{
  "n_experts": 48,
  "init_std_router": 0.0283,
  "batch_tokens": 65536,
  "seq_len": 1024,
  "train_tokens": 496800000
}
Below are experts of layer 3 (counted from 0) of a mixture-of-experts language model. Rows are named router (the router's row for the expert), up (a neuron's input weights, with its number) and show model dimensions 0-191. Each number is 128 + 32 x the weight over its row's rms, rounded and kept within 0 to 255. Numbers have three digits each.
After each expert's rows: a language model's description of what the expert responds to. This comes from a sample of Wikipedia text that the model never trained on.

# expert 33
router:156134147100117072117164106097149118091193168154135100159098171121150137101125164116130129110119081043153152105088128153140099158114133202105166082138108147146141137155101114158078153119143144123098193135128151181182054140143121100114137149110091119164188109159093119098165102176155113155129136110128103109105066055181157119120143106101107097082087132111100075126108084066102124082078155158119152126117113158105136130142137155139105143167139135094180125187154112134109157086116104078174073128098135127130130099120091144193155109055088082188133106125099192199091125177172169164
up0:097154127116084102121165116070144137127129136109152139145122191120120108145089127153098128135157170116118106102134065121086144096133122162141116100158094120161101105173099150109142098112076088112088183170172083193158137170087163080092154154190093136090125084083091071106171134086245069116141186156127105139080111131088135129129124098139161155151137118138149188112102132153115120141107134118125161155078105145174117135106120148154135113116093149099184093120166118133148123144206115127099113126156148133127124184082150144059091100081123078084075171158122164166175190100138204164
up1:114153193194126125181144162079131149118106139119080050195111149131158125164124137083149096082100121189114086126174070110094100145105062101118095109064159102135078121116166107110162140160077130078108129131115182170182132101094142155127086175185124122086071089090124155150097096126104133068088158156119098148174142160173206081181115121170123099131132146183080156140091092091092097083122130130146132116160149166119160141158110096103120159140150119160095058123131126102183189107125092143114176136128142104128157133106136096098120127115167161142064131132067112146123137091102129123
up2:164140128127118081145071112127137096089144166093119110105112124103162181121125164125196115150149108148153149166100074201027145107140115233149133100101157156136142102149148126155103186116145132047159147150117169111116117095080133136173109094129108131136112147163113170097154135130121158139123126155145132142158135142157180187162139120174127140126096110171111073181108097122148109115137156132193090117133143105195140099102133095128121123138140123100204109154122182114120138166164088118100061204137189140127212122094150122115091108114071132089153066088088132144109161129112199142
up3:122143186141126107109124114103160138129165129106171191141129104162079149135138104131172128154165099138128133129155164130132170165119076157146077146122174176115132075151188092163113094064199151188105096119133122114159103073130157119152179122119069103191141113146119143102164114145166112141136104121166166076131127097150090073136104122129141146100138118131074137152116124211099177098137093128072117138129139130166060154093146174191214060097085067129179135123074122097182194145068118152135123157057123190138105125151141162100156118102133166136149150149097130134122126130160156169
What it handles: Clause-opening connectives. Pronouns and conjunctions that begin a clause, often after a comma, such as such as, despite, which, he, because.

# expert 16
router:185096114117065149141147132161113122113146112146137154144133150133131157131096149156086080103122156149133157133146125056088120093161153139142127133107120125072093139107157152122078150123042091172106205143179128122160151137162077125118150115110152137130164159109063146151126108210069121162077113146085186114109115094124127088148170196090108132151111214120143125142122172110140155100150091098143156151137136095166152082152100147149111176105163183156088073168114105128129195060139127087130122091116072178140126168182078166103130128140050165167117124126111122128121130147038119102
up0:077134148078115123122153160139127175106152064159118130161156174108151131140112109155106092124104087197164085123157093128096115118161056155129107153130179080141123112151156085132076085065122124092110172067127091134099076101139081143116162157093173118109088157210067055147194139136138132132132097117136173144113139094159149075071094109128147137117174149177098097158083170119136132144137126142168133157141176101117130117048151158177117170075113184158113085132132125152183147067199175087147085156092125116181111152133135100092108088111132118151136111087129132114137098143131079120
up1:180129133111125145075087075137156134111114121145140130138103181118130119133124063177157111102137163101143100111160153117112138138158104172116113118144091168120162131157136112126166136111192155089138115100196034090057140137160138108129139073104067119166105105165174089102137157183061121112151083196157177070115116115117101112126101132115165122076081180123073073114130201102155143108161127141083102116168082118117119149120114093184129175148146100093192093146161102128139145155097062132156140123074135119088125057180127099162098087124119092106122122142130109132186165155147160187
up2:102152178117134074179116145133125119192170106105130113132129133172094106119146174149140097111177101100147090154147123074116106116112130102117174133101137163140117159046152069119101109134138154175090146121129134165171044106130126160153142116082150208143149120110096164132149078183059148144069154139166115159131090080159115058168113132134136099102130161102164091109164177112137162101127133199107131103172180184160119131096110133167111154148092187102103101134114164162101135092112129120153155130159102121058139190138142114111102215134145159146160149133181211155124141119102111184
up3:112123142082067159094112117087122086184115139195130100086094203163117102083096150128117129178130154144135134146124061100101186106179127156198148124127137149121065130148124113115108128131171138111145099189131118197161140162175164174061168110132188143173117111126115077158128142110132103160184113087138095111159103073181112154169110184136088151114126161123126119120101098145148184118167189146120105110203134161135149154186109192051120132130132131214104089142133092110090123145101079138140146160171157116124100114126078127122133134137157127168142115132086072123184154108154118130
What it handles: Song and film titles. Opening quotes and short words inside song, album and film titles in discographies, such as So in "So High", My, La, film, album.

# expert 37
router:054158095147115123131135095083129102146115092083148100163103148086138093137072172173121144151127161089213136158135140171124162120101077114101113125061151124160157118095068155131131111172134068152106152103119136121107114140098161067076093119160056134091168111200189129119160122134167101084173147170100118108129133123087093160143151168110115146095147157124129114138119189139140106127157114072094160137131166124155131085172140132122150088145059185090155107131146097149134100164105167132166196104095065125103155142174163128121086055122034126145164180155146159131146125094104151134
up0:155149143127190177128150156123104095119106130102203132111126061127150114193131155156141129135134135178084135157083068147110071109117104142127221118112174105121143146097122156109118177125090096147132108159103085147139154115177168112128169047125206161111097133157223162101116148098119187111088094112132115171092131103103108162128175099140110117126152140196160142124140104139123147145135113093120132127148093095174175111133080132134207156128128141065123169144074094135167129108090133034125106137152119098151124154172103096146139149122065177171058133119124079171115143148124118147
up1:109172083126145107137148113135141088149088126128147139158203069116120080160168111137102072188193124129083103125075157114113115130140046119160129114166138154134151109100151143124153099085116132111153113117134126155151165175161093141138105148107143123147076119125152140159155106213121086135106096163123134224167142141114157147080168168119093116139150108176163161185157178131154172147134128098139155184120112186068053107124099129147124121105148116114119188132097114105123115147093074102054153181110087164123088181151107111124111093099126207079138157137098120169101123183125093065
up2:106128188137088141154098116131177187089100077183098129132107136106102123100115134062131122094136119085160154139148096158113149143119107125171134157091158159080167141111138068160186061115109176159118158112155053093153101174118169136038136075143094126122118082169175031107180128186083134126132130114066131141157166104133073135162168171097146116158186182116076140135052105124119164120154134153110143132126152102104149129121101128174128153149143143137166106153143144108198137086131179097133154173108149131138116186121107134129095116134093100103137126124073131158145149136062189114
up3:155126124104111111152139112090149137128186096108127154094098185116140136182133132167127112155127127111130076150125160094052121161164101133131131121132113135101176154099141151130133083100083153108101141100111123166176077137232168090052165081157127153123132150112154157109154085159145155080069134118127098098169107114137076198175117148099135141114169111120107103108112094071178112135107120192107125077173138149119072075112140122147114128123081137077110134146090124110144150128101094147076130142093183138127123105172100104152067127034089108117138200067081064143144162135082180121
What it handles: Sentence-ending periods. Periods and closing punctuation ending sentences before a paragraph break, plus decimal points in table numbers, such as Dog., 6.2.

# expert 23
router:174109098093115093176121113122086102124144093154121166192104122123084135117186168120111083093142143129178131155112141125109151154181080153089132148104083133094108151161125133174102147128116128134125119144143153144098070190150109160129143126131158167136117159129098079126129069175102122125113087102075143091141076098118135145135131166255125137098142161119091084110159083104117204144167163097016099095100128165109089144141164167136089086148121145140139097098149178164098065210148105087123101103116129088156152109149105117140112185115159110142144101130119117145147129053091133144
up0:144160097139153156115203155211147100197099185098126154111159124130124171084144153120141053097122136141121077159097102150093130065175139204154161128077187081147131122107115136098112146127139146159091147122103132131142108129131102142143149071162110126148171155097126063133149133126077065166151181121124133095112072109116143160124122051127162123157129192139090089108175122151074108154138122105151110048139128177168078136123151121075133131140134159206153146114179124105119121166142121101113164180178111099137126160151161130094109096090130128147123140108098208097162106088083181120
up1:176193155118101160113127150171169108108185124139123156125103154167151126190148155155192138163109119095104130147139148151108117096116083152121138064156090094124110106081124110112126140115187160131128176126143188187130093124128125098121101129139148124136166153139119140147169117182211096133139123142091141147087129078170169115111103144162086110172136073162128157147127169053165154151108175187095105144189160117109151093049140065178057081152105127076164091084124189089100193170135123103120095125071131085118135130116137119114090113090107111132095144066129098114148145132095069153
up2:148124139053118117137187093074132141149176135163060132127123150104081175175108153121128134099137084067129099101110146162141144129079147166103101144186107078178103110158046169072162121191140189093087103169115084121107146088162130146107133113134136171144104071106093127121174101114189117088117139138130134135098158161106158164083125075061184106164134111084095136121114073138109130116089086101123111122133133081165123125109121131133144138158134104049193140150086097113067166119081107121100165101129129091117120136143160146119142028114119138150173149101167129167178134135163177122
up3:118086116135069146123172093117125144167153137186073129148140173144144129102120168110157101158181075139126145193086142171085166147181091082124186138112168170142157148151110112134102133100093125066091131162121082143117117144181142082154125141091147082089147136150106155079108125143095163078103147185117150093138109146168147087155059135148114095123222123115052103123127104096143080116107138156086101152073161122116116130118076158130153169117127058119175201088117083097159115097156124183158116166103039126076170149113097155100115115139120163104081177096137120134117112157135133116
What it handles: Name-ending pieces. Final pieces of surnames, team names and place names, especially English football clubs such as Col-chester, Hudders-field, plus common first names like John, William.

# expert 41
router:132072118136182149094109130120137140149164095112133137186159089143121072153138119059144125120086117129104156152129170164108133127132126098142055158133168139145205093092135109146177121139135108161165046148138090152124114116155123064174126108166130160143061137065202118160167190096131107131159196169089182079148079115095144119133160117168168118181096177087130111140072079149076171124166150129139144093127150094097170172145143120107116145120120100132106137193175067137141136137159106142136158150113147189150117114150134124145092130191140110131144065163154073145152141142093153066
up0:132123175168148157096085197123135115182110190130146103163144129118130112131104130078131143194109144121081123089130133125147127106164101121180144146099136081169163119084116147161126099159116155133121121142138122127051141162107090142138178099091160151130221123145108130113143106136082168123122144153073147173179110128157149145177141124084156156204150116122082095097146101174165149094146113130093197077164148151139132133098087106103089140188140169156155062096131133122125142200104090098108155125168089110210099103124150051141152114109093141181117071142097174146087110145107072063
up1:112111159164124109141103141113118148095130140087137111127204135137073124143113145104170160180159105128130149142096134145165101098155139108166131102131163111205142156179080145103140109110185173127181134107140101111075130115077110150163120127139102121176115118096203106182128113143063090146139129119195157133125119112146156083123104132190120143101091189111119114112106121097145179069134146130115173110136110113120119126114145131139076158092153184178145111087035083167149095096038115149132120114156152138125077181117074071100100043123089181123112159120095158212117144145136159081
up2:161128088121127057181077182103100082085125119106093145057140125152124135139164088146182130176083053164153146117157186158107123129112161161137091148106080152115124099096119136097136118164058093127111144148106116140132178152131148155145114160183131076134113176133145146157086153151122122118163099154125148128086107085105107090136126112160109107091096205154158143145118119123120127172151148123161152114086132104079134146160172118088168114156139141124163093189112072110095066181186102195137085151196080135137135095165095143170105102195166146123136108193154127192080096164152111149
up3:110129034088129105107120107138130191110073108133140078092118096107096113112089125083138164157129122127103115161089163131146161163158194209152124178161132137136172157121100177097199161105119153145107164095134091099103133204150089140132123142153151086104147127106123052078156147138130095153105167080167145152151169102173223182125153134127174121163073184115108107153130132079106115129126108123088110112101164126152119147114149128162079108095149111161122174146071158121091215142133172122095152140177126142099097140123126112089066111152145159131149114150155162097202095138129141168
What it handles: Infobox and heading structure. Line breaks, headings, colons after infobox fields and of or in in location phrases, such as Location:, Communes of, district in.

# expert 9
router:101154172159120120138128132132138110086115130101178113116079176112151127171146144109205116127095147111090081153130123162158106113110129177120146085147081121185141146148072165153184135148146097079100135072144135146145130075102176088093126180121095149071141095129072173152072183109159154148135082100113082139119168097177109131178114067074087125128068046142117123155162149177139102125064155141210129125107101128121115189092140129143121081169076123133176148146159146133168117074087142125154092141115139121115076147082193122129154086116174135160077113060142112114096137152133132147
up0:157160151070101159175171126137121126122100112153184151082177184153109130116103058107185147133151054181075107136086155178073109116099159116177168097097117140126126160139129159195136138121121144140128167123156174139111146123114076160154166128093157102131108144123214088135150105117133181143170119153135091159142175119094162096131127095120154153188121096157183076127143133160080140120128128139149138182111117107132173139085127093130156105127064177104125101101139170129147117194120141095146169125162140149096090140107069139215153080177105150105152227139111094105147126084113119168
up1:130142136135113081141127123181156116113081174149154133167055171072174163151078124082117168115055180107149099123094097131179125102133119120118129125157141111131113107075141061161127138126106068158156150084114159172135085094164168074180163158123161076105164147089111195081134107166113150160064176170151182130146110169124221121144116167125138110174123166143124112139187098189100089118130175191132133126153113139134106158144118142086151079169122139114129193097130149138175128082114095097092131150133163143148050101111087141142095120144107128162144159087146104110120154106161100171
up2:178098110152064084116029146129062146142142150133136092125045132114097182094091142082133128154131178089138131129107089152106138148170106201145132140120075129173166127122110126111110180140120166120187230066145115154141158170086064155124140135166118171137150161163109158155126136082154178086062093100112145145119117165143109133105142115084065140180102104147040161100123134136124132118093162134159132137113122155082124128085166174129150076136110080147104134098118154159177138091098089128106135121121170149132104183163139184109105122120135086111158099130141102155123132152077168101
up3:136122171123119081161121100156135186099125123099110115197179134096147123107151153154106117170105144127109163151146141164117147120089137178123112112145126133208139121098085121164091115142175126093173139093172162132130176058198094086150112129142118093094135113082130125141193156143181147109101167075127127173127108124173181124162094069145125134121124120124142165120052190144174100186116140100115123084183097156159079119060188079102089119105085110106080082126073092111104103105095174136151127127113110104187129112063103098154082114139116082201108149150138097111116128139192154154
What it handles: Word-final suffix pieces. Ending pieces that complete a word split into parts, often before a comma or period, such as -ly, -ted, -ers, -ages.

# expert 25
router:118061169118125082141151117179110142112145174104099165143171093085102108135097146094161124114127059121167150115126047136144100149099113116135086160144140119162130155109061138129137095156153129172130182088103160158200094159226130067094152162127175156146135129064079098099089105115158114169126068167159099131132151072145112119120117102162137143167111088130200136149090043132098114152098178141115123137181174139103146138158108121079178169111112113108137179111184062155107111119151148163105148157122103110129131124110126164147121137087130094136152075144134163138120114155114215179
up0:139097166135117167129111132107135155162129140151096185112055132029168161164104170068107132161147182175092138133114069212144186124133117104090063151140154126141135035139105178124105119087138165122124143149113136197134076134153118155169134116141198114147161084076115145121095150142130108155122146148176175121109095144103186158156168165083163124156073055122129130136148128094137112134180128159147127119175161152154110108104133118100128141087108166096077087172117145133136142164124086094131184082129068162152155150133140111107095131106184107144102157101111067100101086126141115169
up1:102142091110157098172123075120104126092129169094128075145107093205091145147145179118143117172099134125148142090103059154144117064152181108151060167117157092085157137126177066142175090115134100127138119084124154087111136142142134150160164160104023078104142131177169064125120117109084132124115126133134133116165148138138130107090074091148093153121145130144172122037057103124142090121131152130109150123144156132101125107204165140167079102141137111174140128076181146115159134088142099148167098175136067092129188143123072117085120119114111115102125118106135157175062092130098169141
up2:142096096077127112176088126157079052095178183168127136152167113108098155129097096153077110173105142072108148133116091091150145118122142125195121165174079121143128161125060197161110114172107124109135199154137110140136107138126116127177119149110162144139161161135103160115061153116076114172173123165169132125171139083139150148095137171102060078133122102085121107119141122125077141137111158124192110127171120154144239161136168167134174113106096171139138127150063068165094103194078119092144082137111116141095159161122120145130160143107090088146153108107107155095147125119148106188
up3:153188122121105132140144112099107091097074176172175124143129103097201160106142105155107060169159101164129130143146120140124085141141136161128104155096114109044101129142058111130093167064163128132158146064178113159139175128150118104102064108113114068188096186149163095099148091086140138122107116172086116132134128162109106117119145073138182167122141148090128128138115080168130133099056123148130175101120111066091127175119095148124189147105138095091120102142120099117194134069067152134065154179131078167184168163133139092150148150091052138095113170142123125148130110144104125115
What it handles: Verbs and following prepositions. Past participles and prepositions after was or were in passive phrases, such as sold out, joined by, from the album, released.

# expert 36
router:161136149076135121120156112168129124109101117150162188111181071134174111127115103076111104105139088100147136097101051065114153165173134077084088149182161149135122149204105111168100132148123051106167107164103124125163145171172163090141160127177093182114157115207119175136145128158128101109076159062140154099073111133133104179128121114143117164174100184102150108113121096121130108146165160161066152162079176145069095062131144143104134087094072119119097136127057142094099130083139131172119144120176155112106135095100166152127110146122148161106147154155140145120141174112160169071
up0:119124149122157149087086134119066216132107132146158106111171241130092117113109101145154098121101137151184125130133105140170141097162111167110091153128164086139193125172095063134171126182105119163121175116144133149134144145128159179077110178122113202178160094116086158157085117066106114175175128150170159169165100126131126101059174158104136125099118121102081115095140154141140123136140196134076094070156110142079101174149142136105133128158117183089166133136078151166093083076052113132164146136095140075162170124111165145121117149119156093126122164137098142156130089111114139155
up1:123108086138100170126211179108071150179073142096101145134073097106171103155136107115116166112127088102173109129100041095107081157118088115097172114129116124121101097154137108073111111129073141083134094116103114139172160130123127133118149161158139171116142076170142129107098062152176127146131113188167133124157107144127136119081133111152152204141107110127136148104095146164144141114138103154115120136203128142188126117104117115080102098082119125132167106100087110122087131208146132102140118096108087067149139169139157175190142103086162222246111140127110077129124152114101126121
up2:211137116129127146138053194128082099105112183075157138086124127118198098114121103168079088128163108118116158064178114134129150154164144126174147127169111097112126127133165096193081161127112107181170177082108150136187164115079141199133162152139125179075146121128148155118102216069161112160138117183097144156137103159150125134122132069104116146123153141147043101138110097122141138168169103145168107133158104135085125162152054095107134150125198113153112118144103140145133132166114081150144108164141148140121210148110066162125138164105145110142153135150071160121096143125115143089
up3:167089147130081125138119089169151092125150107110119173183132126090149167102073110184157081100186102144087120138063045093114142155161111133157087133136189170079133123135063105168102130140078111154114138106129116117191154064182145111124127105138149098056097098176065196104154095163091149063116168131091139175115121159098168123148210149077161116141152109086129170138116085118091172118138123191086147090149180142122120181104152110150203151102120065156124100174145102156135160149130148133123131180103155140101099153119139140160142121100113158121095117096150125092139117125148144115
What it handles: Standalone numerals. Single digits and small numbers in tables, scores, years and designations, such as under-23, V8, 2012, 8–0.

# expert 43
router:093084110101176106122145115103085157120105086149124094098134132141087147156097061097115150078128071099133108120131097071148086119084095138102148132096171134170129124154144152142203102128145079071228131123104115147114160131143101067162130185137133160129073160220139135101116103113165136109178142100122110104108093124099107132160166120191120086119120132117149108162141095131154111107146113187125157111063116161095122185097150144115090166131135113125095124120120185111099059153182157127162183111171098028129137154106139147123098088097205120105104170129147175081128123159099171148
up0:128166127167107133136127177135112139129141165181094126147111101121107168088115091140198121077148108122124140119097110106157154103132106115132144144103097168152059104138100175129131093150128121073123148135092104149092162151116117121131165105181089072108190153192156084123114174193082183072091166099122161095119134162122107163133154151160192132093134118120163124120153110134154162115101081090112166119163117059103087193109207119152109137219155200129171183085127109175139082101097129169190065135129097113135122133186104149152111075152113165097072177099150118132129138117162141132
up1:101129165074055109139134126161136151050155118065099177141106114140134137147057138053145184133145163090133157184141123118078096110134066210117141135129146137112111066118078133148096095141083107113167108123174142143128135132075110083140139113076121157136101049141165136113118138122097137092132071123169080094092156057150110126155171146142105096138110098130113118134129139184180124132091167151112140105125111111141093081091115113139160129090154167133169193144120110127148113142137135115142148079107058116092123165065107097123207109173096068076118131194120155104164097137163157122
up2:148131117137135161139152064173118078111124155083121123143176118125156101122114175176154114087163097123097090156106179105130150111120193110171169152119111166072100085198173131111173160120178086116114180137088121115097168127103095162107080138154118170146113129211171172143156117131132104167119090140123177171127102163114111125166121115097047141127133103114152225143117133160121130147062079145154123159168147152160087125103108104112100087063138112191148147109109097080104105119086096095066181165173169119213111141093118117156081127161132144104135169127094121128147140121090080138
up3:141151154085097171106149192091161163116136112093115073148116116112193121205152156123081117119175104174098165155112163090120114103139077109101158151111086138145123152131193166096146126096113152158119126112141089073084105139148101149111075075092124097081101120137135124111158170158095147134093077108104071091095149169165119108119069158115115065141113133190098134104091146103105128134158154202184134165097179143128129162137109114152133172081122091152185129155088121081084137125108113108113195053100097074138156197129145100160069156103158131115122148123118132112111224112133152142
What it handles: Year digits. Digit pieces of years and other numbers, such as 198, 201, 5 in 2015, usually in tables, date ranges and timelines.

# expert 29
router:189146136146100123141116130101157147103153167154144179173163175122122144110125170106113067101132102147072116075151126118119146155139122173106155100075116110160122142148099153092074161120070130165119104179148144084180134172136130211083105138101096214157108133114086095058117104151151105157168145174136086212126167155118163149099145157122094110067143132118125108111165078082054126112079164184139119107116145125205134102121094122137138113188112152103115119019138091129133155108085175112129088123121073087112118145127111111115138164123124070152097099114113123132054130142132137138
up0:078133140128121132187124115113131149098094129150097177144094131159131152113153129079108137142122131123149148087133109115121109140182110107131114120103111148079121128170095126089087160128127149077068197149097117120166111111125135139084147101105094142090146105132171142122089172098138166154113114076145093190165207165112119163104138097162164114087211150140114165090148119124116096120143154160117104098125091093174073162128163124100109099151097143158151100126103070085113091121132146188058167141086132169176247065108132098087140163137174042130117108161097144154209089104117174129
up1:183131127083086101123125163113170115167129091132153167106163136177077146130162073171151118167142099099159128117155137109131102111070142129164189111041115133092093136070154132176068087159115139127110151119127163115141085158155181098129081168146109100098145127128104115103050060134159107142134118124135075155113099141134130110128131142152147142123088177108098155127113132122081189137147146153163075066161141183113109174137114140134144119208103207156120101105141173097140129146097142167127134142102090057068187148129128080183143142100107102168146096095164144096096198125084140187
up2:088086105178125106159128072139120124123182217106161116103111114142122144139152125194166073142197061124119116107125104188156160212141175066181125201219141123156097048124112124172117130130150103173122162147155144126142166073126098184146099156106122132100098134142149060142123137091111134138117126126173181104158139089134134145134146118169113188117132109123140081166076067138128144124098080179105146160145138120187121118131092171127099098135142108128156128132142167155114102131122098152163127144130162068116155114157076115113158143182144171119131080120127134178156096070100078136
up3:136131115112131100081130125123189159112149150100145164091073099169114141092108148140110044115165074078060135128112050167127090144175141122144153134076116157172139152184077074166159124167145125108144121149147103108181123157127142128108178060090093174146108117172152088149147164128129077116118118150083140208082138113132105069144107120149127155169066101128143147098159119112070108100092132127128097102071158159153116136129074115108137128124063145143130147113172126156118071141153073114103153162076179175130072086067141124139093094148144108102178138101114142087181087148182112137
What it handles: Plural nouns and auxiliaries. Plural noun endings and auxiliaries such as have, been, were, being, plus they and people, like stones from, efforts to.

# expert 12
router:175121129124107104161131139171124125123171094153117166133114090090105135111142170137117097116134138110177186173158127171101176146141072174104151174108082103120102120142165097093110153142109135127113128141138133087140119223130097179142177098125122183139167108113093042111141093141152100117106067112101151080113151123103217116112088162212133144098155155127131113106153123084129204169151145152097103088126143116128126118070109178108060037098119124115099106074129126137091075174083142150118101154080066103145167141154114096144130142164108169116186101169114149143081133083087102101
up0:104176151093144084165109104109140180110118172136156126115126111081127117104110147220096127191162086123103129135121129070125182110093156083142091148085083166155124178202133095123108114164122150036123122127137158110092082166148162118137110079066141109133100162107122105144117149103138155113143097132141114141140108062113162116102145099121093154192074086129098130139126100049105037169126192145117117170109159117145155114111144149109082093117081138148089117150129115163061143066169119122136095164101146097175102155121094105109177113116112104125103120102107136054149148055149166089
up1:071138127084111130132123110111175128164122126118091105213129137122159104102159125114097122099176190138145133133124087118174160109087160114130153074133181156125120166118063198081121151139156114175115103167116175097133141095125086101131133138160122153169140080083086085119132176149128138099107119184125120137089054109134189083159143126161182144144209143162144157206149098124132131152088150105094101126110127123106126077152112150171138114131145176163080053201135107117151096069102123127118126080123098140171137188108147137160083144113147109150142147036137083145114104080149166184
up2:127169145118114104124140165106117128111088156087077135122113099161133158172105116133064127187099103161090145127169064074147092120096133138149177134195083101128114066193096072072096144153098161186123133128116121082154068127144114121132150176134109115113117121116134105060155094076143098096109079120135142144190120143143098122163137138139198163200163193155125189103126194144185128153119150125140145150126107141139114098165121148125131123163120167127125139143103109118134110114091138103088138104125168212150172146141137070142078163099111216136060173125135115130082161165116056119
up3:170123127137079128145111109132192121142118119073167175130109137111107104138114143087110149169109110097156186123184099179087198108118144120149108185153122079151095126110119112162087110147064175196202093137202191108100115170165160080168148138118098091150095155140125169118093177121102144132144098170117182071162147177096114135168169094125131066183143115145119112172169179083099118114111154185115133119114090116144106168100136144122127152146081129153145103124132140138106147112067121048149108125059109119125088107104181084110147168123124182092123114097110159124208103138131141157
What it handles: Name-final pieces. Word endings completing personal names and title words, such as John, James, Christina, Josiah, Wizard, Barrel, Marriage.

# expert 21
router:143171123075166106110122158091174116107121121106122109142137111090157176134163110188133141147143141128082118128129052092077152169130188072125084135140052118162111122167129120117127113153168105149128122126089147093158191152128105063113137139108087128130129137206110154146121120101091104054061160090072164110102118156145086155132132123081122137138063158163116143077140174154159117138105072092142145177139099131093148133154160148098098060174145100152109153132106185118145138081109145129151182131152136151125141112104168125104190081040151046116094216123142119149122128121127166174
up5:176195130085165075118117144182127157128123111072168101080197102137164155116070132190146137113088128170122191097170153129097143141111142125143075109125148128120159130110142166117095109083101153087173126101095087074077121118161079135166109102116185117099105114150143165111174119101142061086107183142131101111176201150117120187116110112179080151103085150184130098121090131125115091158163174094058089113130068111116146103130185136149117099116199101164143160176126076169167143153051165111136125135146103126122129116091143103075100111081130122104079114165140116131139111127118111094
up6:223151096076143154104112109143112023117137160112102178099165126127190130151101156126068110064104131126148067109172110118090110134208162151123154133134069146149191122139181167122115123101102075100160140131123137168079190155150131119108170159094079182121122129145123168050132111162075114165130144121084120149140118092109135120135127159152103144129053144143125128164111106127095122177111144121143146132114145154135120167116116092164153052157125121175141155111167109127175083158161090073097146124141112115140158168170123093109209113137110068128079173118075161101126094154111128135
up7:166154170137106142190134165180077135109177157082144187107066112112189174121098132087180091128150099130132131084073169127105172147078128110150108143163156106079128085158131112164181062130133128184206117132082118141103186108113063122095077131128125172129107138127088115149112081077130128123130132089065095138085112145144166118163135142105080113132177121142136120086096127132133142151111162112149143151146129168131181067099156124111095117161153163140151112100164095135103081110118126185127066210144171122064160144102167113133163151148158162163073154164165128167111168100089148149
up8:159142134168130121086057107121150171168201107154121098135154132114136161101118213131159124116130093208128109159146105147138190101105153118129144123123126097075123097118099061110160112159074079140134194076117108097106135156060112157118118113084081112069126134155127138120108139110139132116105127140098123128156149132174181169085145090153153152163139151086125047128115031123097099135177121100081172150166162143115094147126122137159116102175070155118024147100079100145150120141133136131115150140067122139138138107065117143173107124155165123138149166151112165103151051077100092130
What it handles: Digits and numbers. Number tokens in tables, statistics, scores and census figures, such as 35%, 10.15 km, 48,123, 1R.

# expert 17
router:072120114125115135081119145137139093092106117100116100145098100089141163120103125126103123115098045170176124101069078120155132109112146120133151155099210103126138107130175115072119132114129158135108127080134099168134122174104113069154146096134172152157120131132140169103106090173131184152153193188104142116142148154129132138140194130097077130062178101101135132067113133113112123100148147192211117152156127198108089103118151133135098160151096173117120153191181148134130130104129123154149074101182081109115158093127057147089073087118188093131111088105153197101094127145083065165
up0:098059143117113119185098131138120216093161134159124160155068094157140146088124143155139162149147102172140131117062128162123102138189195129129174162152166103125145092210178162144079124095200088208136114140146133108146146178122135156162127029117138143163121129079116115107177090144137123148129118076065049136095077082073109108152132118142178126172135123118103115101057088159125150112077105090096107114143049176116154112110149140159126128128146126130062137145141148144132128135118154110114110093175147164151136164089099143154140177114123114141155099087135136131109140166095154149
up1:164140153133097135082138155134082157119191153135172097099130056108200130131143117116168129172130119107122152107127111113095138066154086067145171159110119144161121110160113119147084096162123135160170090119112088083149058148187081085097125139148145125080113066155151189110110174122103104095066116145089088139105143113178078139157124137149163158134074132154090131171056104133141114123092125181178172165080145142147138172112033033142127132120165114062115122154115167116093162154100154149113100108143097094147172130153117147152147144126083114131146086133120139071132191107159106154
up2:082125175137080127127128134129148109142163120063117157108130149154109028099065167091088160163145123148159126112077149135127098136121072113149150129154122092134103178194109141122125122115140065152093113124149155150167212127184115133129148144120143131181057145145107150173101117147128108143146123098182167132094110152103124109127172107127154166119102148042083110100185101069151150142161177068142098175143141109123106188136144119131103089123119152169098094175107180115116128168118139170095134092115067099175148125148096084120141176191178136114115192169160114096135058116094175150
up3:128082085128107153147184133084166132103143169126186121110086151125215112113160127138136100082149110155139163137111116114070155111159150120177158179116077103065099122159087094120134126199157070125147175170096076147182171170082100158125114090164088135075098079093128151167172132184127105113128123149119177131080122120074077143124146191110104131110149155153127164139135101119074086118133113120104128137106099111116121123129113127148107107105144140152131118095082207095103086113167148199064084207160166138113144108135100100089104101142147100126134184121187156130182137130121199114
What it handles: Was and date openers. The verb was or is after It or He, plus month names and commas in dates leading to years, such as In June 2023.

# expert 7
router:122150141127173109129204129094092134113131116105098133090093135150132079145103108208115103109164171103097073107168106094149097193143114165110162160133105127144164106084138099158107157142159105125105186131134157165148078152105065149132140174108113130132020156148135160152146108132139086113186122086122162076124088183145131138124123051124087108117115166147067148126098139104112163113165089088143175108084129044167114119132222123122151166150072125134143083150187163139111147169116140135151150096137140078092098102128073111146150166119121151125089146064100138119084151126186110166
up0:100096174091127113183132112139129087139136119136128110123088100164118139087040151154118094134066131107129062157174131169114094167126073114170135164181064196210136126126193149165124165143089102162122128117156146068159085086165137130193153127121169137125170143149114156121141147135176086125134122114109106105174067103072098121092119105081104107112187110119122110126149125118122133112167102086180141161116157185114107121084176110135041119113158122145130115136136167139100081120122132084096144097157053102153146166138064163106171163179109152128157133064133068131127087143121110148
up1:091120147185141055101138116118154127059150166097125119123147117093122128131090198094117165131170165086144150138152073080104091142139158190107065162164120188125183125159142140113158238205155147147129150151089071095134113087092153104101172120163115109122125121157127163116119131140158116190144112156144110190119139159056180166104133105155129109139137169133084117151174151172100153072148132126189117144112123103200143125131064115114126100116069148110160092110150103125142155204133116122105183118124145133118190118085086116137117119132120141115085165089155075119131146165139161090
up2:116185138087156167113146179123087118147112150117109083137106156133135085188096134190082056138114100101099098110168113154112135117134114076119119099146123105099092130180124097076131173099124094114077131112126136097146156140106165160132130097182136124147070157143143115122129130171119102063195156144154140133135189152181194153131129112156097082107109180177054126094104090097070135054124165206083153120151133139127110102132127147093231128190171118166192135120128139146146119111147160108134148141053145119129105174131127084157100074156142100086122154139131081172178128134137096137
up3:046088095066124135138140116088116104104201150102108127193136090135126160136145082174125157170103173089095048138161148127106104092176096064095099150152090163120109121134106101165090163104096136106094125172174112129109133147125105094215168118137139168114130117113114127146098117100131127111174142105200173057171103074187122093101079099119128088095097129159175136150201069107127135120103141108165119086135131190143150171098195148179053115140129165159117123143167134138118100123129098140163121098113124107143156120160079150082115091155121128167115153131159172096146186128129153140
What it handles: Commas in lists. Commas, and some periods, semicolons and dashes, ending a name or phrase mid-sentence, especially in lists of places, people or items.